{"d_shared_expert": 0, "router_score": "softmax", "init_std_router": 0.027, "lr_router": 0.000803, "init_std_o": 0.0, "init_std_up": 0.0272, "decay_shape": "linear", "seq_len": 512, "train_tokens": 292800000, "dataset": "wikipedia_en"}
Below are experts of layer 5 (counted from 0) of a mixture-of-experts language model. Rows are named gate (a neuron's input weights, with its number), up (a neuron's input weights, with its number) and show model dimensions 224-335. Each number is 128 + 32 x the weight over its row's rms, rounded and kept within 0 to 255. Numbers have three digits each.
Before each expert's rows: "comes after" lists some tokens at least twice as common just before its tokens as in all text. This comes from a sample of Wikipedia text that the model never trained on. Tokens count by the router's weight.

# expert 0
comes after: " in", " at", " In", " of", "In", " from"
gate1:130103139140150123151164122131123103089155129093150093151148093156136152109111129125083129129153111147129122144174114104156141126124139143117139018147171091124111147113072127190098080119178127182131139165163129144073130156148131155176060111135188069145172152108163139117102078134104090128151083099098150164166160095126149134130127092150
up1:130136157141133109071117169109090103136133135145183091111168130116128174122138173118049155129166154161141128143098155136147151097129094130052122145151076100158067090134104155086161201132099097183135066094139147143136187115136094147128136116151168137137102171158169117130168105149093121129107111182143164159139153116119133084145144167076
gate2:098128162077119159085122111176147129113121152171168167167108121117103149161107105191174115141120111140138092119131086136116161125151116127135165086101147123114170149134107130100070083150144140098101096086135131205111166107204135148121129162089164155169132125161153137178106076173166116092063116117088221181125133173118119115129063135145
up2:126099111145085100073117126115128101145130135116137110107158086148163092157163115138128105132123132142113152145184134161135113162194114220158134153123149163147080103116161095152179126132190144100138168121135149134094121143172134148103079093133168151124126121146173117127101115174115052192183142179146118109138097155162103081120078122070
gate3:100112180151145143111164241133098174090168171180159194107158183129160149101064115168154118131173107103081176109167098123145169129142150136133154087056186110152095138153080144131073125133148138049109105119210099166108151086113133125106146105074134151166069146161109128129093161147095197043127137156116176156088091146150114197155131087192
up3:126125125056115075123117106138129104111128176098100106167100124125160118147135160106096141171104101128095093134142111154102129114133088101147134082086095167167147121090120123171125172092086118103096136130087144105179089140149144135146109128080179148126151077136140207136153119133106084200160137047125126083079165081069180068088154127132
gate4:109115122108058094168127074092143054160160132124128174092169120106107133139113133098116119140138152148117150186175152169197079134121133152123136146110140197122111145147096124111133159095155112163091130106094128111113069102082108083164074140172149135070120116150155117171105161132176097086179159136124126146136214124081100127130104158165
up4:103130096150156151181150083116064156181091137116113075097117205170166105191116133140088158078179175173110106127115169141163141132112146154134131104115123093074170155095163083151150170102140088129131154185116104140132121137099139167121161110127155126141116095133182117112050150123100167137138079056111110143117062114130158081108119114143

# expert 13
comes after: " H", " E", " C", " Ch", " c", " h"
gate1:073102144136142129118181148103104097123196092113126104098172075124100143074120203065139119113099096086128193173150129158163115141150187178136166144172169108125075130147071164096165099160168130208120181171108134125109073152144172109159072143139162085152168120136134102142104110097093137100100053121123149081118147130101129157175125123140
up1:133136119106148192080096136126105137124128145112157094151141143127105189117081164113085125150147117125164097117084158156112154114163093150046188094110113126153101129120124135083176135118102117209152121108109191186145138096135107111188145097092174132114155176151158065072153087143100072126140067202163153130103143139073146091137127219193
gate2:077152169096074171154120148173154145146125143195103154082140146140111126167113091124206089129098127160099084126109081107155096122148112123144159099091134097152119128160136106149100152126156128139078120060092145170117135145198135129132137193140095141120115172152087170122149071153197140104095142144107199128136165170094170107145080155182
up2:076098108117193115074125090097107102121173099081162132143171123148086147121144088143137108092101168109157080086122151149115179174154108113131152114136144197116130087096144070109161135127114112084109152114151175138056177110175100157090132041090109118108145143073183090155114132147084117155096172125150106100167106107187073125109079067108
gate3:150110145151108123136115224149108140105179186182184133114082186118152179130061108145116118150137114156101167129164152098140096148141135153163204150120163106151086161164108143109108085125177137112108120124102100196069090043155140102160137138112121128134141112138115143112104161123126157095152145108127133124083100150107094164136145078167
up3:127076175088143103148103079153138111113093133102167120145113058072137108099198145106126159111084114146089100120153158125118119109116113055138080109114092136121160117117152159156097156103122078084137149174097138135194102098101163111169121142104140126120134146156102174115162141180188121159180143123150125091098136101088167087066191107069
gate4:148196113162136095176107094136101051160169151112093151122126118098106134135101129163067065108167143138178133102180119145159062170137122135150148119140122149103158093141082155091146147060085089174119113100153111151117160111130092116173098144140157069092148088110196101133094105107125146079143115159088167104180161090119105164110113166146
up4:137126122133072131141101110187090126164095166130048088141095151140174106147138138136135144097178172187089111124137185160126141203161126147120158100087168118128160115065148115153164197124123140112141126156130120143171113080131105089113149087144119149148144041170151097104132139084116195189135137142143098128107091117107121105090124073135

# expert 28
comes after: " the", " of", " in", "y", ",", " and"
gate1:102050116141179142112178128161123132120155143070124183105128129127110140191083188066148113129098128161154120162101116125142176144148129148102134098122169100095103101142028143125135095149125098208119105145140163117094136098176084147128096126129111103165166093120175080155102133141156104135146090069062156093166150130073159123102099115179
up1:132109167180127144126127142149131060145111116158134151156139112124068214070173116131070111095148143097184149117094112181134142130133135132092111119136114084091115176138148143117176163194103175180153083083070145156153098142118073122165115068127172141099156154163142153103204106133109127164143121127147119083125178117123106090134137132098
gate2:126121129051108132104112122114206153135190128187124147119157104166100157123062104109171158106097087111163038079156082128088084107138126103154109155082142127091144178103185130131086133130117128138055088042168174153114138155153147132071187121110153141117146166146117090163139132108170172108110124104073169127147143185118119092191068123139
up2:108114120125139092153152113138047090161091107102121084116185146172144073104179109162110085169147153097139161164088134175103150189150148174142138148164096199111119055114109122115184127127136087110202117091109131184111143144188133209115117087108171161113140123131124171212069134204133083141155119180109075106136121068148087101087084072081
gate3:079070160151123183146134224156133131096150174178073174061092119102124176113076115161154100117179095096142162124106060075163114148140154151080157138114132137139112129149101149137143111139143168068058151089148103147057111043142118102131158088148086073142080143128084147153143152147122172093112113140113196086107071187096108168172135101152
up3:130084132090126097109138142081172137094127180126100107132144081135112153145157178073067130138076130205047073111158145134082076143107128104193088128116110150101169127121087179120149140153055080098118151083115114120158111091105102090182085124085143150117174092162114145104111148126133108159139181124113163120114148074080147072081153129126
gate4:162219095167116062168056108108127038155166155095147107084137116102102139172084116123156115118172185127095215159194161162157055128157150177173158097123130174104107130134103156091119176035124073167099131155123108100138151159107104110165088105147140158092147122088160099175088130091065060138185152158128149143161159115151107131123160158127
up4:149125091132114174130092126188125181174124169133101108121146162143182082149113143080113186132169171192135130144167165126131157189165124109164129135122108102108155154108191117141100109062155125092121106162129128156176065062151159161125107094142091129130122088141115098084109197069142195121115144116112019209130056176133184057111111075175

# expert 16
comes after: " the", " New", " in", " South", "|", " N"
gate1:096099162141164129119182161120078082084168134075106158089117039126090138174056160110113138108165101139115186128085167068190139119087148143120223075081150134121091138102120122177173105114175116156146152205119189109090110101140162130147042145081144077133163162091155164152085103127096105106139102143109149085132146114127158088129098119169
up1:150078188117097142135102142112153116159117114126204181132142155102079216106155120189083130132147108169217140134115142127134160150116103108058156077129082116138114163143120191095146123073092103155137069063134123175073139116129096145135138144104181139100161114145107082079141115180141119121129137138135168118098139109105137161105130183136
gate2:097122209108141201097110147118177116121123136144122154136151120135113117090113093133112164080124126131105066082146097126095107187118112155128166094093151139131155149115176072124104087162117142111110152072156123133074197120137166152112126197112158131176132147059128105102127094140160150083096102129084112063105164181106091071095031131179
up2:133072136136135087085123096104067101160097123130193104158123097117145112166136099113128136154118136086131126141129163148151194187161128119192132126149136147183118097106171112138171127129134139072120136108089107192062112167194155139141072055102139148101135122126125144147114129152118103168115181166112145077144145067140111163080056132106
gate3:067146222156112152111177207116122156079092173190145181082138140109180190121126113156136155131181120174112111103144088091128134112117117142124178095105126133142133170166089122142112118112136091111132144152154090161057101043117126116100163112107099093121120126147081185088170195113138182100101152078101137127096103179133101162117133106218
up3:145089123102111072122163087130150157141075172083078167149053140118123136142163095099055113109080137133097158135112133170100053139125134091173046079143106164095149149095101191134115121106073090082077136111146109083110117117120168163156119136143196126090130104160123187134115092133071117168086122110112151123116144091102183078072127140096
gate4:154164107145087088120099079176110028183141158115130145139112077156095127172085153130101044135133150120147172143137178117108064141124100154134097162159127142146157121101113183086105182091061076152133147096166096091101084097095066098141088129129152099064211125121121093116146105152155131119184191199110170123184184129150108089117101148153
up4:104151123134087106155095112186068215155099193085071082140139202126186135142126097154142147124208126172091075197130189116115101188125145137091122132134110120103153153052163168157117176109146123103146134175105093185162097099113154146121106108121115140109132145111158098135132156114108182152121122117092119152099067134110161091079114103114

# expert 20
comes after: " of", " for", " to", " in", " on", "ing"
gate1:119064131136127155145152137147125087130156104086130154093098134091089154082078144093121110162145129138167199172125133103126152174114136162117191120149203101169161183104089152166110058109132132184084121150156146133115103177148148157194095157127097138156137084088166127100065121157137116096100070117082065114129115159105144129088133058166
up1:075142173113179106136050125103126108122091138166168172109114140165118194138152145125083142107167120182150119142045146092066147147157114130086167116164064112082110173137139138065146139170086136162176139100129133093115113074108087142162124094110165141088158209113148118172170145154133101107147134176132148166129157145120131102107126211110
gate2:159107161095089098130117089118144125120141120170158155135078091108124106141101066098120158116121110174167067093125109117125159116119154124148170121087187137150188138087128138081085179145095080112091167042124125161109196084192116144102153148157136145159168112127107113195115102110119166112090095137107181157096165174112091142135093111119
up2:080107103137125084125119093139050087137144058148160121161177107136107094164145127145131136124092151127100142116116171141126137140146118141144130147167084146169114106115129090121177073124163156105146106120141149134106129107186138191118031095118176133104112139134169134137111149196107111176168135161108100112151112153176144082107107113116
gate3:079051159132145104108101170141126117106132179144151136147054147161120150171086098161179123159181093151127145177139095118131149141153096131188164119091124131121142155141096137107106090140129139110121134092154097141036079080123144103125164092152124145106116118140119155097086110127067196124118125112105181139126103166153154147159119081212
up3:116104122030137122175152143119144104127117191089100123114094097128118104117185140102132148136062122158080152131140073185098053172140164086166084074135106101104088139155124151152150135151156123056062145181100106135127097106110106095127143166159191127105134082191113165103115133153160133137171160133143130101127200062157146112096140167142
gate4:124194113164101076178102116146085030154107175120148157057139123095129128168129140129156025119149112144159183136110115142113017122121145147153168128128153190159075178117089093103105120102078101187101147102135138090099066124130118124183104139125159148121181150110139111144130093100133147152099120167112166112174146148146092142168145169134
up4:082144116165132107149076118164116182180116144113117077170098177141170140116128120104098142151183197176105117103107179118141150151125134163117127165143114159094126112096092144159144138098122146083137139149105131168137129109166132120105061119133096138155104110146087124112138101121094197156129138098182076125048059158088098004121093114122

# expert 19
comes after: ".", "\n", ",", "s.", " (", " \""
gate1:121142083098132128180195167172122127134148118087159144113114124110141178176180168091133078127158124124109195159077136117159083129122121163108159082117133171128116124187077115121125109153166096255079081200165149144108088116109116148172088198129125094172119104089111141130083120141124103125162076148111081138128142155116135103140161089154
up1:129120200129128146163123123100170109143155163151129144136159157147080190102152143107094121155101094155201156082085187150131188118150144154057176096106061087094082132157121142118175153189077121127200117121112108130126099129099092145192089117141178109073142131113098120112099097186148105176123146174182080135130176105140103126130141212124
gate2:067094114088124143108118157144134158165185083177132144061128103179114111128077111156117128119092079155093113065116126077098153151107117144165164145140129133129167154125117125151130120136116124135071154092151167184065114135187160131102138188141113171105155156141097158106124120168137184134132144154130224116104175141107101137124092132162
up2:133045108093130079126160111142159082116092122138148129107161141172121177209164106163107069094079134110123129089099141137189128207171114139167163160174143147196153130054163104114190107097161109127146125134146099165085110146143129179098080081151128104111122153120179115159105153176134117117161138132122073109145085142177071134127122085062
gate3:136152186121112145137111215175138136107175115168171164097100148113128176132076085190104103156173072116107166138110117160154121111125202141159137127066175115163104172167128116114093123147174118082085093074121107144107105080124126093167136075189079132177081150140110155133075101128114186140138199159125122081087086160194154141164098087117
up3:142111134082112060126139123125118119170075134051071088136099072126159151090187167083152114099094109205087102129178084144087104147118177140156113118131074097093131119089100174078157079096099118065112138107079108127125100106114205144164140167083133101099140126182118142129105105136099093135146089124175174135176111130112136114092166108115
gate4:169156093152112121084136107124152090143100127098159123093128099097121106163065157143087046131149138150162151141101127182123049143130111144071131166157114153085122106130113150137084168103169062160083097118108132124152113095100081120196130162155133092084136100135167097119086103129178109080203102136116132104130115118081051151158103220143
up4:160148101109150170153104099187113144174097149128131113101105144078141118115162169150126160120159197159102099155162132142133132176153139150139124126154095106109120142100166122169103207108145148131203129190101102136181116102148138153122134098151111162139046123143144098102079192122119166176164122050145070162109059157107130076080108060146

# expert 26
comes after: " K", " B", " R", " O", " S", " A"
gate1:059095155103158153106170136149100105111189175079112165094155109169108147163085178157119123123106121142173154126099177121152104137135147145128187111147217120091118159088075145154121167105188074178135175173141119130098101127134147149112103152158108101117143144078184145165088092109139109113143044133128122108129134123152171138092159148167
up1:159106154119127115147153152120125099123153121176190089126122093117130188148107170099077171104111119148170134123110119107093160125115099186083215070103118125153123142115171139133193188137117131146187104090111172169145140099137084163188161128113190133094216115126157158124111127130123114158072147140137139115109124079140123159082136165125
gate2:085139136107167163111136109109145182109142121144082139129081124159109132120081090073129162140141098137125081106093046131090162162183115132134105132120151161165168151156156153135096160150081088124081055087117134193112177074188143152099165184184118110150156141134185131118147101114148123113105114167131128170120151171137152101101083119142
up2:105096112073114090054149120064122078148107199074171151133151105187144095176098089119103136148138145124146115153158144157157156159129155110180134149128142174175079100152148132129197150133149066096105109119131129120113084112147105124146054104107113142137131151144155098149121130138103124140177178144122100138125122148131090111127091071119
gate3:131106161122052126148094185129124126057157163210157107128082090108160162094093110202156175108165124126113156126164095105137113105149130132185162124084125118120105150151101138105139144141174139117108158110122086188101162063110141113124176089171099117148114134163079152089104166079138167127115159132144215107121102167148182118165147111165
up3:090113143077100106107128064092120088064087158076176129118071131140134112116157145143082103088089118155130152096098102174130104108083083057119116090124112157129114149104090210115129097066120086094096132146090109126164106047130086131147148143105185119153155126163129114097156081148110123147126099124133140108094126121084157127101161131114
gate4:094145072152095086127137124124158045162121136082129087109131183124109118114104157148116038135162112140136166088113155161199068147126140172166137136155134155116112141131114179142111138096162082154112135100139129132118108073094066146179078122143142102068134088096190111171075121109117109139159135158121150136172090139129119079098090144169
up4:127192129131156186121093099210102183158135184102069080092097148147116097088180095163127153101155153180142113129129121123136163176131092120147092136109159162116132099075165130109191186092159111104086107162133082148174114152167133174085128131154117151093070121177169117125118153140121178157093115107151100159067074132120132060119088118123

# expert 10
comes after: ".", "\n", "==", "s.", " ==", " ="
gate0:113150125120129084112063112109188131144125113157138088134168129066158103187115097154140074141115132130089146094130096138143151101127155100114101137115093177127136176080166107113180160097108122157118100064127136143114142050124158146154104132083150136089119134115136112143098088161123156158070104139123143077155110107113125111145125093125
up0:106084121151123120095132119064139098119112149116154169047137150202086167119118116134091173089135094115140186178097123191097157184174124070187128097123124117189193098170085123104097083094112206114135174127053114102164080144187195142072086141153104107135186141095133131153126133107134101127147149075146106135106126110140198121113141154111
gate1:107100094096124137158203137143145117077172155084127147124091088125123149142107161096100120100108167143184153159084153121188119176121148188121172130144169113128120130078099110144125103117152135247147128144144173142113131141123155117163103137129112050173136090104154107122065117140112103136149114113104069091131126154121150108115173096145
up1:114141207127139130128077145140115078144095095148143091131113125163088195092123158160071087120108038188165162155105143129106176116182155133116147099152125091103082137118175118087117161178075150108199163095122132119159156156130103112140099121159156184124180125154143106066124099132174095165156128208146055067097138121157161092141125179148
gate2:124145100119131181093120110115151120120151128175167178147078134134097144113109103091144106058144076137118083114101110085099161130134086125142133075071174118148128162141119128140092153191127157146059167033089147130094128132149105088091144135117142128147136111162140106162097062093162170138093083144115162121125119165149122195172073197111
up2:118047157084115058087164103122113101139137125144155136139147101154157082111128160179092102158116137122107134114116159127108176149150102150155133136128130154137107088097157112101189136161119103130213133121128129170094109086179095126123117077092134161140182133143140126146112104118078061178209178158138106148153106131101110102087094089095
gate3:092134182130108121114141218120132158063198145188143145125131107113130168155066076195173139145191086105147139139115135076150170102123140126136144047113124133132135142143103101103103128178146144070196128159147092215081099080118071158100120067175175147123055145124099139126146203082091208160109132136134177092122122149145124137147145120184
up3:117087109085087113160179120077116124115091171123099155152078082118189172124179161131104146087069121155080151109148102120063123188104082093127067089132113177160146119140147161137117132131087105065077132138103164120152156130123104145160136195085122120143133093146157147153112088133099085111169117076146112139107158093138177040110176163077

# expert 17
comes after: "\n", "-", " |", "|", ")", " "
gate0:095112147128132121146119104126163073099137147164120141095151161117153153188170107152142144144101108156111159103102106131181108152140163155118112143147103164109117139049152104080124129179217143129083080060125148159118134113103171111105106149072131115147100128088149129114087133156106145165129167098134131088105140147189199146110099091068
up0:115112135180142048135146075098118096128112155146117127106150226176083155142107110114112113100138142096177135158156113149199123183149094079116133127142140145179184099151125137111124103092090196144151096051108114164084107085177151141110125102114103068144116125034116120178139093081097181150101097085164088121114141177168238100123141166168
gate1:081124127109106133188179137156164098115211107103175153143116131125120125136057121121088125150129146111159146173082131117148082159111140161073184068150132110125112124112107153160150083094155108187091126138107135116125076112139149143140069127163124144191122139120103120105114124167159090124132102100084073118210142183139132109099160071159
up1:123144184137125131129125140112152132192111134181166117162128096204100181092139148093104132118142097144182138111076120119119170079127097139023172130105162061112105155149156174113143167158084130157180151106129149123173145122160070153169121124108150125094183129156105101114148134133128100145184106143120152081100135144131090146111141206105
gate2:125115164089120140115119129109134176135141078171146161119079107148148112067056097125125117104144090137135090093101099071129137105138143168143143186072126104096142133099123119133108100158115127064068100055149137168098159177127145184124099205137152131106184130144103153130125095141169148128099139097122197139112162132123114108120061103159
up2:098081079103119091078130112163107073119132122085184156086143126153103121143159085123137066121096177082129182130155149165137158181156144167175143167155116143136105111104151128133143146164159130118141140098136125126063157125180108159081159098115160115124071096125193110122073117145097144136112123163088086048174171123172156104160048084118
gate3:160135142177112157103140243163111166077137184135128133092125130107085133101119055151194172120183082142093155184139143050146128101123126145103166093101157117183142162162113129139124130148179156127124136113126124150077135074129085140139155133146095092182074108119122165126123167089106191094118141097130143111106085170122130141148104071157
up3:195124117061132088126127081160165118112131182082111150196090123067122152115168088165126149094091136220022154142125159155158123160097156102146093074132123125100116114130169189117103153147115097115096121175075139106164095161113124163168119172097172102126106129179153153091101153141103103121098129111134147074111162126100166109110174131145

# expert 15
comes after: "\n", " P", "P", "%", " ", "C"
gate0:109183079119133101114104110131158074126111108142094107133153116104127101121181096144117135181096048134078145094130102116141150175169128120093100155075079141151149140071174132122154153126139115100106157078148163076093128139125154190116114136110128148120121198088163108091108140124176167139097082127168145123122130226132162124178104090128
up0:094062201126105088068109062145166129048133152115155091075110160171093163142103145118070160106104147069134099150147145183142165136199100080147094135127134119187158163131095133132080122072090159115141111078096099114127063141153138126086116141128093160113145093126114125153158143083101109145120121078159117118115152110124172148120149168118
gate1:093128079104173213154232162144066124149163053111107124145131125116107135108181111128112111141147117139129159119133148090186120155149206089099160087146167121077113151119088133155114124109142142181133164178136128123080103164138147152159074125116119077178122124095143146130061085167152096064112113165095119108167155157146172170130161170205
up1:161125158108143093141140130097136127098115132156187136163126079185042144089121107135082160140160059145172080116112157144147146140132083091073147079159116122124093140174154172084152104118030140156167048142118120147103174101158116160151104109140161112096180148112160120109148102117148103097100145145161125134152106123173087084133170178193
gate2:157162156110133162131131125168140140164116195162106171131161143186048138085148096116181136068135052179189084127050098083093147080119104111146161082127172153164188131130117115130112145174106149117093138061109147157063108089153133112136163182127146096136186120145138146160118094125181156140138147121123201127117181166120063079101079138139
up2:091078153125139107134163108108069129155148135135169123108181062165128123204104141128071090143088097106108113095142115136154107163172098093121136123165112127147106141071132117082188153104126121097159153101073153146075178131182102196099107127122141151106137156094141140158121141162111102158199154201123092086127126148117070128146111090084
gate3:120072165087113107117152221142092184102171154144117127100119124131112164094095088138128147130192120172093164146179122119190193173145131148134122074092158120133127146144093138118110049131145149106103142108166124151112126069100095122124138101155110146121077127148126174108117134119066162117137170109113129122101123155142147174157151113164
up3:166074146060118077118128125138140148141079187127116124184048126099126053089188114156091114162083136186080123061094090087146126197136153121183114136102074129095145130108099158090137084160156125129131132135073111151160095164145118124139116206117167128081132126156118162138157116135099067131177110066148158130098151085082100130131169152114

# expert 22
comes after: " G", " B", " P", " K", " W", " F"
gate1:059093102134185145117155146184106101127176117136072140079146099172137152188081133050111118096152131126124176164125132083134111129120153175113143125121181187130109119139078173131118069139143094227112142166150156162064148082167109146125032127093099101175161113108100120126081127126132070115156114152124110120147127096152136165117118121178
up1:126124183110143146112143145106155125169114168133140147109112130127096199156096121129091169147155078206214110161055092116135176095125126123047157095163066117104110116132155192119149144177117123083145100076127166136122190100146054147131142116118163135089155151132164135093132135136123084132128127132125114103155102095124149138149095185070
gate2:166155110072071165129117100139163136099179165164075166170134158125109138105045074151123132099101089152109056095098156110112077170154125131173169126086128118107173158145150082136120158145133120093111096044172136167126127113160110147111134143109179115155160121108148119192088091107166142166102104151085183124148155210150135133123061117175
up2:105101072127133106114112127095169105128111078073184209141142134166126144118124133123167122146093138135087127066145101104105133158137134089146161113125174076134168045105124135119198117120125102079184113112111160190068144124206150174092063140162141086121141159094183115110113068183101087149174183135123096112125146109125057098118036120095
gate3:159100184141097151122138237164137169029137150139161135128117108126161141101073087179103129154144101090109161154180109070223141084151150147121110158142123129170057151110100108120115071163119106113109095125142101144106141105080102130157134072114073093172080183100140141084086159110117174111114156121146151111077105167126145131146175007152
up3:163106169049110118155085068134142114099128117085104156114080061096111108156114101154086101145054100144111140131095108140090121127109142100123064166125141170113125088120123162101111088154093095131128129145097132118137178090108114131188132165101135112160122112174083172111147097109182102132143081095126178171085197088077165131163150149105
gate4:139157147159060082127110114102169104147118117137146125093124122077120100181124144100128101125164108176136133161164122123143112150139160145189143117112117160144116142118110166137101134091125083193103163103179097145084066092061099129184089125158146121075178095124172109148094144105107112110173116159114139154129146151125098129139107151137
up4:121147110128117178147095078211073108192093167105094077083130135118199089147141089128103134090174138122137086101124179135113186186176153119113141139115102116088135113083138104151114183147089092068147092140111100145131126086139142190127138102163082135095119071192142163127167172097117133140100182073137097111090083144112129063139073109106

# expert 1
comes after: "\n", " |", "|", " October", " 2", " March"
gate0:077163143132119135098103067130146083108086143135112100146176120143115123169196093137086106094097123117065097116112124105127119159106156097119105169108154157134140151111197115106129171086133120147087117085155128098131157147059200167110119139085130097148098175108156135100123110122160158159103097055134111108139105194155144112121142072117
up0:143112155156125052066132106159129089135099177138154098152125175176124143138051143096105099129109118138184163164155150152165113121149107080108152106150138167163159088195021076138115113129160146135105107105128097134119122102157149199105109107105141070107116047065133131150119096109120164119117142165153128152073142127123190119091123165179
gate1:121107125113153111165197154130083144150169106070113142138125093119119154160111108097121099078131066160113160136113135165162079122108132161103209065127205096109144150141134156122145127120146078211141134157119177154106100108174145180111101112137157052109142107115113153142120139137134106141136072125068094112151146149126142186129120095185
up1:162147180119111133144085098144133107116118137167188112161141130201078147114119115101071082117102119177174075121123097138134149106181107110080165121130075091116127138190163161087170176123042136143136141053120115153111132104124095160149166092156190144076171154113146150114139125141189128088155131152143138145189137194160133147122141167145
gate2:080125173073134132108120138146154150130116136161117191100126130154132088091092111079146148076119079135151107131087100126159099104142108128135132107107162143155184108118079125099092135153087109154114123099117095217124143117133195145126136150136122144168129139111128147147111111161175180145101120140103186115107200142115097124106081180145
up2:102037132139164055114140092145127074156122122116162125105132092193075116131138125157135054155081122134153141133105149137153121164163137155114104163127127166158100060033132067132181112163131138139176132079128160121041119130184147171111079099164142155119124154114146097147087090183104139164183189151134085106141130123157090102108076102107
gate3:087110141185116133139154239099117188104105144165135184115136112095159145143148075155149127119175087151112117169168124126087109144112181113120176138149147126183085125116079131138128134166154147075121179104174140175093126040128114098124150115068080128149090152103139117112116129102110178139109137121149126098083133198143116127108167094163
up3:176118162071115117160139092145141127110120167076053085148090091065142117109188151091117141094077127163084152095123127145091122165100131086211073094107099165097107094101107178130100212116082099067092152166126120143146134104134145145204087174121131141111132085181110149144113114084163078129115117080130151064121153098090141093056169118073

# expert 8
comes after: " the", " The", " and", " a", "'s", " his"
gate1:076109176140148159158151076155110123147166088116120082129175124128148149177144126103119135128115130127156185128146126134187142143139144119090178155109155134177109103078114159140074071090134100195102089161170148127090095136187153127129076143119133091149153132108111112092057101207134108105145060103065104169132217190101144140052153111133
up1:066132157145134139101118170147145126103104138121165126168116097164077155148139127143061138097159073176154128108061124137108156112149136156038180153156091081154130142097149145101148193149089130136113115112171119103086132084137067117161176097123148139054153161192173109094211171124129111118128142167146147133166117105161135111201155168124
gate2:161128156099083170101143136158160149113146139158143156117115133101102133062111094136131126153086139162123095101097125091154137173139162136195143132037127111099155112095134149103090148154124117135143147066085120219108194132181109111105106151101174127132169126127132155112151082157146167204101148100127203191131136182169080137129067136131
up2:124083135190172128108141109138115084117111110107239114130156113174154095149162125110124113125140173101157103120120141143097150107149128152169162161144112196189089129105133120110176112114101125097145113102124143091061100109182068139087100097119130140074154157128152132146123123145099099163155190205147067101128141132162105153101115127078
gate3:134177173105111127119135223164141175098175186145154156079094141097144174139073107139225090126205111156108158178127129083135157142104121151096121100087128117137144099168130123128112122132156160115116121112135128149080091037126092138140125084154102143113130166145135133133134136068132185078130152165135182068123114160152137113112109105152
up3:159111169098099079124130093109160118102119153079111138091066088122135109082151142100149074178079107118065146111118094187096103131096119124154103124124090167127166111130095197111126130131063094095076159132138148159160139097105132121104176167145178095121146090181133163117096140098082065185186094081131172105121172129119119108115131176101
gate4:123144093122104058157105107148135041175149146117166140112102094117076102118097110126096104123155180134141136118146150194146033115136124165134126106134087156111126147154149111125097164091132073160100127104157131124135143079141120131181108124185177095101184096149145095160094123124157154147132128159088141101190143130141076114109111182136
up4:169205120119075163153106106199085137191099156107132076127106158131194098149141120149127170122156156205084085111142166183145136140152156149132164111143120149085133141053147122144110165119125146115170125159079103128177121072154119148100133086152083172174136133189164110147112163096153172153157117081094046133073038110115154045111085156124